Weights of a small mixture-of-experts language model, trained from scratch on English Wikipedia.
Training: a variant of SOAP for the experts, 632M tokens, 9650 steps.
Below are experts of layer 11 (counted from 0) of a mixture-of-experts language model. Rows are named router (the router's row for the expert), gate (a neuron's input weights, with its number), up (a neuron's input weights, with its number) and show model dimensions 0-255. Each number is 128 + 24 x the weight over its row's rms, rounded and kept within 0 to 255. Numbers have three digits each.
After each expert's rows: a language model's description of what the expert responds to. This comes from a sample of Wikipedia text that the model never trained on.

# expert 6
router:107083084159109127172100168112098084129119106140127142135128153085155123105109125138139101125144117154130152168130154108127121079139120110128054169122138098184117103148134138099114121130114121121106090130114111129085087130151138148135085106133138080109145124090124126138134126101090119098124141089104121129130148132140168101080130157148101127143125121103127113110151138096104170117142094140142112118109097109091146102126099093118138089130152136131142130114148171154148151167125172127172163144130137125088170148147129100152098085076137132158107158135111134118190119163127126151153174155130137129087160132138127128127152078109154156136138116145119151093143075144098091110117128128106105115097111132092134156150109145135120099143165119111124082104123115126163120130141153
gate0:129113183105124122112148138166167151141138078119135130109116094131109125081116127149182181147103126126118131133110092126133124134107141157138146148109121128119147132113124147140109086123147142122143110179130101106087108092120134136149117100119143083124092063139122127117093181170143136159100146158136135141098155126126163148124149127125136134165127122146185126116128119145132130115115131130154135112129195130108168148117124115081168131163167120106124139139130136190104107137139142138123144146147114144127129121118099082157087089100085145093100133140114093167116119150106140153191145080141160124129104109166158130134161145114164122104152156120115133054119168137106087100097142098143149136154162142109164098146181129109140128126128123111111117116146126097130101118141117
up0:154132167137120135140099176077120117105112138129108111105134179131111155141106131106089107100119112155136116168124170161141143163124130088124132134117148146107118122104128118162162162148129111087132149119143142152182074095128126098124130133117095154101138151086154119150166087149130126125142133145126120128135084111156114097143127090115139125080121155151131097112137095113141156102114120118131124137133140145090153172105133124103055151085085109142101132127092137076162151093099118100149112120128142158124107127123127192124130122108101065115173115092122115111124134120149118099088140163187139138126098153121155150151151122177084125119121118097117108150116144135140130138144095114163176114176113155141118125140171141140129160095109155110117145150139103134123108119119154
It responds to: Line breaks and field labels in infoboxes, tables and chemical data, such as Votes, Coordinates, Website, Length, CAS.

# expert 1
router:080082089137141121136139141122141138141138126126164114133171142168141131113119156131104077128129141107147103106154150150206103135144090166150165136128133150128139137104121104187125069106121115125140130080138116114118133159117114182157167146140135097160156088124156156153100104145119135133137112119088143162136116128099137115164110088092130132126118118119142178157142135144105136122104113167120155114160157183134080091142121121156128153111133119145112117172120156139139134086110126130103131136154136188104104157129119130139138136147160136132146122128119114123105127142136129140133142109122117129129089143159152078114140127132132113160165121086138092073192164146114161165142143145109198140116151123092115136141134174119140181117144150127155179131109137142145130137128133
gate0:123125060143175152155167124153125088108139107141088111176119115133104117081090127128145143123132161087154135109123121101138135148190117137081141119118137150154102113112146166152136196155103113133143139132136122099166102182110139112131107121152126175129094172117155105113122112115120133108135163106126064159109098123145150097108143113120112158171129099152179153152110111074117121147150107136120118115163172155097118147154152094146129127128153134103154139131133157099161148125151088139100112127148109147108117105112112121157157159120173153083120155111158098102104116148125125119138155109099140170119098113125140076142152147093134145146129114107124126124121142118141168120122114150117152094132120156095139145133120078094167163159144111134126127143149113138145146145163117
up0:160129153097141141121105159148113109149128124132164163108105080101116114088166168097134173118126139156122148109148105135112092072125091111141156151099103145075117113127116122113160097132129138158171099105152134151121107167109135178171158171127113088110096092136111156160160145122137171153110147164147158158091126133139142137123129163099128106137145121133140110139108178135096126116169136101111136090134153114106167140103153200129142129112138167139095112103119169098116103125141132134140138118137110129159130139125123147135097122089150137104159142126123165136117131133131128115126173134078160150136138105138133122102130140119105116082122112155183122091127176170113086086121120164151183154150143129153156072128131155104102101132121148133121139147100137142125136140135134
It responds to: Early pieces of proper names, often foreign or place names, after a capital letter: Ply(mouth), Sous(se), Ar, Ed, Mon(archy).

# expert 4
router:173146155118155119128118171093144158151127187107086157106161136090116116153129095149139159142156136151155143133125119160101122158145138122073108112145091152145151159156096169124133119150120111114101115110115120130117171147171140091113104137110139165116115130126161144097112127114147115138139097109116085145145138156096148138143139138156169159107137135125144123120157143152139126146164108131050123135131179134116116140110109153161121117141118107142119142120142098176137143089177123118118100146083092085154120102164107122145111127194079126129139143113123147131105131161131176153116163126169121113115126093105132124142132137139109134157099155106100167175119162139161135141118143124145108095121133115196123144114098082134131145146140122166163096113168135122094122112098133
gate0:166159127146146140127145122121115128131125142112108075112101100142135126111159168110114095141123103145097139139152105147110085111110175144096125127128139121149136108114120111125164077140175152122154144171140120105118136130132114149113136166130131121107126107124107138101162143071173129124130133141146124155134189159165094138147149119122132117139149093083115152130153143155126105133149101086122133119159121119149173137119149133176072145155159077087133146098134072146127147087130112092101098162174114128139155129124120141126105151065127141171137127125148117104151115082084150088150123120132124122135105104149118112103115066137180148158125121137121122101107125161130109110111120103145077109132080138141166124162117106179156129118119171142124124070099127131134149125136143
up0:109079116126106167112123143113140131111124133147170157156126127189143116124152155111130131132128162122143153168131146111137089146142146168136135150118103131113119128142152119129153145122172157150153137127143137108175100125102130164127126145114156121163157146169127087077128124134142112123101135134140096103167090124123179092146153117102172141092165066126113138094086158143134111118068125144156123079098096081129135165143132117133141143121129109125115092144142138132142118189169132149143161106093126131145093103144143130103179120129097142082138116166144118111145127152146151125130173135099086142145134109153170102140128144154097165105100085113148154130135101146114104146106082189138156150146153106084148125159122149149139128162142120119129142087115144124150135117110116
It responds to: Vowel-led pieces in the middle of words such as par-ano-ia, ost-ens-ibly, vol-can-ic, and the 2 opening years like 2007.

# expert 11
router:136148124145142084092127108138136140085100144116106170154133134131132159104133141118185140116166143121108128163089139161072116109110140097115161095143108108109118152165179138146110115105093133120145141156134101114111105110142099135130144151110127112106117143136139096097125098135141125167106123146114151170122126149115124155137141102124104136135117144093118135147123185131141085145136158165138125117121110085132147153136164153160118141095143185180108146111091159114127109119123093096123147151129149108164134105133160153141147121141123150099109151147135145202132141088113109102129133111120153166160125156113142125149167099128124124088143189112115153152075133074126136098143091100095093047100104124155111100148139100096120127132134174145134139147154148139110126107116125
gate1:142160123118124118097141101168183080123142136144149156111141124113080116094104115141153127127132110156128111086091120120146095095138169144131113092130154158097157131092101161133124115140153107106142123134133111087149159175134097150138127111129148144140166102126128088129114127141157110118112144132110131157115118168100125129111114078142115118158094129101121168148071124119106114125152136127133110092127083167132137095121113136157080159140111088077108114156127147150120134139122127094107133106134112159175150156149149118126117135101125151117126113104104122144108119078164167135116142107109179126154130099132124145092154093130090098079156115115130105116170114106136081153094064076120096141112161117158160119144141116126128116128068140124153154125123114164116184124125097
up1:151130094135090074119098127110101164182124095140125098139143143135132098144162125103117169119106144125133160150083128096124111064153095120131111159149124113157141124186113123090159164090127144151128137112130107115123143140129155125110119108089096128081164156110102125092149121135149135126128087118156100095123145096110134157128094120129135115118143166108120095153162125110132129132126138121120104124123128119135122143080148177126120161108143114135114154118115115067143153131146155078126109063125103159136143112148123154067120127072135125121144158160158105109105122143110120109113094153150148110119124178152131165108138157122151132159114125206105143111084112120124160129141130122141091140142097117120115090097141127094134118120129123175125129185155117105128118118085157
It responds to: Commas, colons and prepositions that link phrases, like of, as, by, including, called, especially colons introducing lists.

# expert 0
router:117163132113136105115102138100111135121116104083106055136072141158127117137113130112132111138129105122129113160133152140127137173117095143110136136187146092121094141137189119090128153187125126098123136137087173118132136131141149121127123132097140137125137124120120128144114129132103131165137101153117110115128094095132132102159121174120123144176145174111199173107126129103140179129095155141152113101103117154134156118153149139168151099135121117109154130145129143124122083128144116184119103159129102146189139126120141119092114115113126057119160126145140128126076134085095150123138064159114108112164129101144128126104133162104135139158141125168145163132114140126118117149166105111140097134115131142127184129141154130105093113098117174109145114153128096173125120127110138
gate1:159105144112142090120116156145138094098119107138116122137132142162151136081152121123140142104084144191181123134119133148116153126081116147143105175151189133137156161048123132111163170079142064146140135131129150113126105120106123158105127122101139104150137111090087149136117141091121133145128137141138133101148122116116113140096145138128158094135102129145136137124085109091094124119142139107134142123145135116112134123177107118134120170121124085098131148109092096130140120167155093178132142119081191139114127124113084157128142140119108117057119137090087107122121118172128124107149135167146078133119125139147065106104141126150112121113146095133144123150123127124177118153148115098131138137145119127097122137170168126128175123110137114125130108118142134119117133169143082
up1:125141138136145121156145174128126149090110103133085129126139128156102143140131118124130108154126109134162134123140149085109155164131073142103134117098124115084147101127127125132136164112099152155145149125176152153131124132172104109141133167118093124081108175130103140123141124165151177116133109116096146131096149088124122110107134141142112100097112120096124123106065104124127144122165165126083163133118108104107136124147210155137134135105102095126120107086092121099113138126143090140105127142178096152158103118180090117115109125141081123125105135160117121122120125145122126118127071155139160103155128133183140138104108119124127132156105127102115121129135123128134157133152104132108174148114169120074091108119114112109068113098113165120104127062092107107161133110141101
It responds to: Topic nouns like film, album, team, club, and the word in, plus year final digits, mostly in sports and music articles.

# expert 7
router:131137121137140193116111130131132169157097159111092109164137108111110117166147142119128134106155109159103105173149153114152154134125096173127156137097137150129115142167145115096132126130121155139115157144102157182128115156119098135085153119113120115125127137139130163112193149132123149118140141145104131121123183165144119143085102144096149129135122150108117123134097144114140103149138102169120143122124113099166141121082118117096120104181135110172131159177122148113136112173094137124146129143096094104165081133095168152107154141118176150156126135149147151145111137103157119091140138146132133103154106132128129134179097126112130099114078108168119145111122095122113106105155086096148132126164116100144139070099110072142144141118156098156110104115178146108168113107117134
gate1:105118122112114138166126128125155122117164079134112161162145157117135124105138124128155118138150121137153142073119137164118173096113089112096108116144120068143174139138102104138126126121146123117081136132122123123125113139130113107051107165116115136101124127136127159174093101106111131112111124107128177139135096119122089132127080166162120088107105133134108140142113118175157086162131102114099126160147145131108158097129128087131129111121097138136091154141135127152181156129150123129101164111113152157114145124082117085148090120154152126142174098133153154078124113113133152127078138128091096164112146097169161149102131116132072138156110110148085121104101122149127163128191154133122138093104137102094136108126134166110147135146125140155115113143127132079112146140119162
up1:137172106117146086071115118166097122169106151137102111096134103112140106128142122165109157116103096124136122157126149111136120139144139101160119131107157143123100084088143138108119105130120134152176155144118093115131140109117152137158117084124116109135156142124130077118158133142130115158129096152123058120139119143140150157151159064117100144145175119107130148124153107136105171119111135123168083106129133113085087142153119173111075151142158085114176119116141144116128132118088112101135123138150131099137105108154133116140147141109084155092076126122101102113095118169124107099142137115186160120170111134099088102171111165166141126097139181131177125108163105133117138143084145103115149136162107138159138129125131143129107127140138118101147148161136156133146133130113123
It responds to: List-item dashes after line breaks and leading digits in tables and infoboxes, such as "- Established", "1 0.", dates.

# expert 5
router:142171147120105123172127153101132113171150139138106132155121128128126124143166118142090111145117124132090155162107120108115151100115152144106163139165157144089106131105108112093158116119132132153160154141142094110130148190115158143126137104096149144121151081159137112130177161162145173160128161150148147126160104114178140119157122118160109111132119113172148067133143145168151092144083117118165115081098131113147150120109148149148119187135123161093113148146155176133151092127116104138131131122135126107133157132113107111139077126121153110106127102073105102130112131118086144137158103107095106147158107157103171121103123127187155128133111110167078149141143175136131133116138129151153137088120106144159137154147169141169144127145096123112154133115129125136151118152128161
gate0:095181160112094119083120135135149116132104127145149164122128091132129113111128127099087111142117157164119121116070160118148124110100122131139149139153138128096140108125137170142157125094100090120156122107123119164118125141137123096117126124135147095109096118100146127127168136101085124112148120099145114152113145167108122133145146145124121095141171097114115107133100133135128075113156117102133066092122167122142160137068102122132112183122124113156162178139122161155127136091174155138103130096132148090191114143121140102165082086159133112111089138134123180088122112132152139126132139129097124118157120107088183128131128160130133111105138093163122126133129132146102124126100135127149173125121068137118113100141122115107142092171113140153138112135068143132148167103092135
up0:091097148154087108098134107135131143134133148112081155116136115176145140126118120119129131126162140135123098116126085144122150133128108142090114122160099151098142126119127098153127083154142167130119129146142137113094082118108105157073101124102127165161150150140114124128140145125147135110072098129134100067095102116125137139134099119093140099150177088126128150150134166111140104134103090157113102137117136140127136138128098130150114101139171164074093131174124095086169117077134145155150150115178136128133098134189150144142168118147176117131152138142139112130092125141154165137104064151115113124123153129070117150142124210150106095126136129111139117108126139167114161130125084116129146138151136143121112139117153160127140147121150082133113162159115156120144140133113147
It responds to: Capitalized institution, office and date nouns in biographies: University, Governor, Secretary, War, and month names like October, August.

# expert 8
router:143124126103109173128124134138133135102131120117179087104147160147105114141131135118093150112093151118124102150104117099070142138163172123172142140098102148085115151178102097122152142125107120081140146097108126131095155151112120077111135132155150097140140149148119117150093147152121105150115144135180177099148111096103132134170138139142107149109134137125104140115121156125129108122154139162150162146101073161104138131089165102063133124114155122184153113079111114144117130143084101141136129148108161121149198143132128141117124131137140154154146113185156104111114126128113116125133122130128135085148121117131123152152143162124124132155102108165121123103124136110124107136143138137166144084181131122113115193168143140107114104138098104148146175143090097112160130106107144
gate1:094112109122134148104131136170132135124132100168150150131142128135152113129109122100143104104125164090153170081078130176150123127158142128129172167163106148150103140101134147137187118078123112163113136133093134116125141082127153122095153170098128090150144120130097105158135118181146114095180125133122155115183140123148099142088148115079129177132081114118117105085121109134135102092145115148119129156122116097126127132128128118106146122122147103168142119121110109100101126187126149143115118113108102092102139120074150144135155105156112099146138140161096162123166118154126125131139131141108154158108111134125103160095148120136095130177156142119088135112116109125164096110116136113154102130068104136139149129110122120102111117120180154112139091092156126169150144100133097
up1:157138114103105129107126114086114149133084137123136134108123154126117113122155118123103151093133102132137113124144124133138139105079130151109085115088165128191105106126119078131096115139079143138117126138158105113143110143155111170161137104115156134080113103096149132133169151139147140138113151157097118121111159085113138097146098119174116107112166165140183154092140097136098136113079123100161114075122146141141184112118119107132130129139114164158111151142129094123124120110126151150134147082138142116112111094162133147078100167134099161125112119109151127146139133150143109130095111095090123050157120111099142165135122111146140116104176130147104115111128134156168142078157139148145117103147119118140119137113169122120120128157143072152131141142095110105158136139081174
It responds to: Sentence periods, == section markers, and digits after decimal points, especially in coordinates like 54.48167°N and vote percentages.

# expert 10
router:143145175146105083115069114134145110115136143158137128122113117133116122167130114109134141090119126148119152137144108114126121112119158128114137134119110107111137146111069160170168139098171143091143117150148101089149132113101127146146122113141106152144117132096095116124099120129128105130128119114115151107071160135097099190141145089126130112129141171178087141132104132145135126146147139144120099124108110109122102163127160156138138126122126104109100154117086077094135093130148139124118125113137092113130066106159137098109168197111130116098122136133121135099198136115118173126131161125165134113155112087096106183116105145146180115136177122174114120143105119142122093121156138114176128115109154166153090149090134129100115129090111117136112129152124078147130117115164104
gate0:136147112085115106134133102131139124099132148146132127107124110153152084153123098193108169141104139126114097124166121116150125138113123103121142143137153131043148125124129154180160113146131138088137156133096066115132101115195136120076147162125131114138117125126177121108112159160120157110114128111112148127112146087129132113061120164163105145139131152142129096112080164136091137109136115138124160119134186130110092119134133113108141139130094122134131137120153106149122121075123151116123124128118137102168147129081109154126168085145121133146111123118134099109125115127107137097159130102114120121152151129095083112150130125149093131107111093104097146129149176130137157101131104167146158100164114116161137101139143168127104136123177133171141095124138121095147185109083136
up0:143163122127132146154116118144124135136141148164098120153109150179105148125142099115124102128130150153159104135130171139128124097084117094120178135195130117146147111118107080164154116107115131148089149150113131117070115132137149103145151132151132134113102118103128182117119108166119141153108099161152128116142131099114123102110120090153100132141146131129101135137138148131118091158112098087125142136112141160107152155133174108117104104087108127164126147115128102167148134104179112130120143116126111088132140100121108100154143091124152133126113143128106093066124119142125098115100127081114150084120170128122120109104110143163125156091108141144154135144117127109142151099111135147157164052141169124113111126077082158156157137138119074068079149117155140110093148114118151
It responds to: First and last names and their later pieces, in cast lists, credits and song titles: James, Smith, Yam-ato, Ruth-ie.

# expert 3
router:139135145147088105111151110117173164141093087131140132105158119156155082146105129142139118145123159105092097104121098122130147095083113085153134117123132114148121113152133167125100146114163161163134136191135182141174105088119118117166115118141094145133101128117095120125098084156124143122127145165140142136108085121090121144155139120143149117131116146120106092149074111102111107128122089114145125106123189105158123152124108105084094104182116122072130128118119092118112134165145107142166126092093128115144134120140148102143139125130109152124119161105155144129101126139124144167106107124098112165184151156132111148125088135130113155110090138112117115157099131165169138132060133147126115157134125129105148099091128118147166151124096124137075159153118152129113165129117104
gate0:105176135110163166112113127167136122140132140133160120118121092138122131115094091144098191104131164091128141142164130172159106140139133153150131125128115172126121156110122136127129147175140112119107140131165141107128133190110135094115098129111120145126123103125115112135121126167107113102094114156153123124147118132115113147167142161114158106173156140093161091134121107148140127138098164121125090149147137136072210130128133174099125168119164138126105113080145108097094110148123149111136150117131120146135108155113153109101150123099086168085120170103081114139150110132136161121123135126136117139078117101119148125160084154151123088161128130147137121092100075106152089111118134097135077118089167133114134109082123105170128112093143105144109117124089128111130143152121112
up0:098143127144130132198082138149098132115135122125118126123130133094127153125129097166177172141105121091142171119187131129127114122156162130131157134140134126101071106095121134133116137145112128113111156141113158130128114149159121158106154128133157173119131121147150135173131109143108135159115155133119132144160170093110107122148153112123100120124083097120102057153137129104126167104114137091124147085129138148097164129120158114106122144119130105133143143134166107075117122146143143139143122120111122122126133127108131121090155089153062117090102165076101119132121134130138128142145083163133123108126124094125129152110116144155106104104123115163127122109103120042152116104123167127107082107129125112120178123157180139170146171091149134131133114151137126121165091104166158
It responds to: Bare spaces before numbers in tables, and consonant-initial pieces inside names, such as Vander-b-ilt, D-ellien, f, bl.

# expert 2
router:110134160094146157159138105146094077135178131137112146124082088119126140102158113159123134087145148081140130124097127132132145155143121176142136132080161160117145145055136115097102096132128140154161109144158152113123092091113144112103151131132126136122129143149147140128136152090148133098127142122185120126129124101170143132131130143098125084098119101130128120125129092124110092113129174073129106137189071157151151123164095168135126169077116158112106112100114102116118152134158127103147104081164159130090114132124132130117129141075105107068139118145144154151139121146157103107093104133129122111091125120127096125145169131129092102146168135115190092147103117126104147128134135117102141178123151158115113127123133132120113111110126110141115121101141097110095107121150127
gate0:128137146115186144150111130115085086132098128100154154102097133153146132085136152137132122084122116135148185090107109155119128138135149120124153152108138156168149112111129126168154135135162127129096140114179144135176150197149125186142133108148165091091120130147127139108106135109105075113174107123172093117110086150085107141107111104122167168111174131109126110142137158135087109085109138107152146169130099114124157143122138132124109134139151127109110142118152121156119124159118070135167128131124154145136128101149097093124114106152140109098116134133140118167158122112118155100117131081152096123130126130154130124116117125102176096161135082164143127148114136141157101168160129107131120125138117156133158196138132170133131102099127116091138094157111113105154110144124129
up0:133166135115172123128100153107118126116098132142183130109121105104166121096129143158136130094151129157121160095112115151139136151132126114139149130146121135132160108134098107143139110133145137134131112100165131109146150162118119175149144148153146088094093153141105144144130126085074084135117098099181118136101111105079073105096079135119134131134162138091138118156155100162080144122110095134138105168119102104156185083152119119182167130129126157095107176129140087143104120161123146140167115155123106134152122102159124121114104122167136157154129098162107090143163122144134156100105120088141104137111138127127078114110123148126182106118122117140115121123114107108178141155158152115117121146090126139113111136119155169119147115057133132124108082120132094127100136131118121
It responds to: First token after a period, quote, bar or colon: articles The, A, La, Le, first name pieces, and line breaks.

# expert 9
router:161116146084188118152175089136157159070124134106145127115090161149149169148120123079145123111136102144103115073115111150083091147123128098108146116081094112124143121134187137141158162128129116126123122073147127126097157118110125170138147152127139094124145165148163108119138105127146113116143101148099152140130114181144085128103177115130098121162131117160112155130125129142133119121165120175133151173113127112121127118144164127130136115134084141155138134142138115137172127145069086102107155141113089140155129105065104102085133149131125144147120107145123140102163139093121110108134107144092149130109111123150153170117105132101129144120136155110144130142119111102092114098135089129130080158133098116158126102153089114132146130149100119162131112165072129125121144112116133
gate0:096155112140141109145130143122174144147123149131145122155119128158099098126124168119137106135092131109145130115109116133108106117158168102125124099128142138139142157118126138136148152101158142139128130126166093153119116127122119150142124189107079157104127143148147120105160123118130121136095113120184147089130181067128149097114163090151122107112108089137128186106165150160133096121149135119140142122194122152133103154160157087123117133114132163140153127162130140141163139126125126138132144164141154123114179098129147144130151117113113137173136093081127109106106116155139132134129067165155129122126087173139117118129095132144098127136100128105127126135120189122151119055162118064133157132125115128094114163100102082139146104140139110079116168096073119091137131119135134
up0:118116068137139137130118135141157148136134142121100138138117154106110123119153103094141106159143110146103155151119151157114120169119135150111157117097111075136139158124125140147098105121142123101124111125194106160113104084113110136124136160099108165102119139136112107048140120134110124098115102135124122104144151079118148167146090138134141162116125096146135129089137147126137081119117137119139124130170100105131105128149149083126101127114130137145131110168122151099131145112122118143132135139159142099069163092112143133143128116154104152171153147079078140098145130122121151080102106157139129135116134152146119107151110109125124157122147137107106129162132127117156144075128168115126123073099124147059157147073074091103129091204140113119115129096093162138108111133114116
It responds to: Forms of be, have and also or not after a subject: was, is, were, has, been, as in "Khutkhul is located".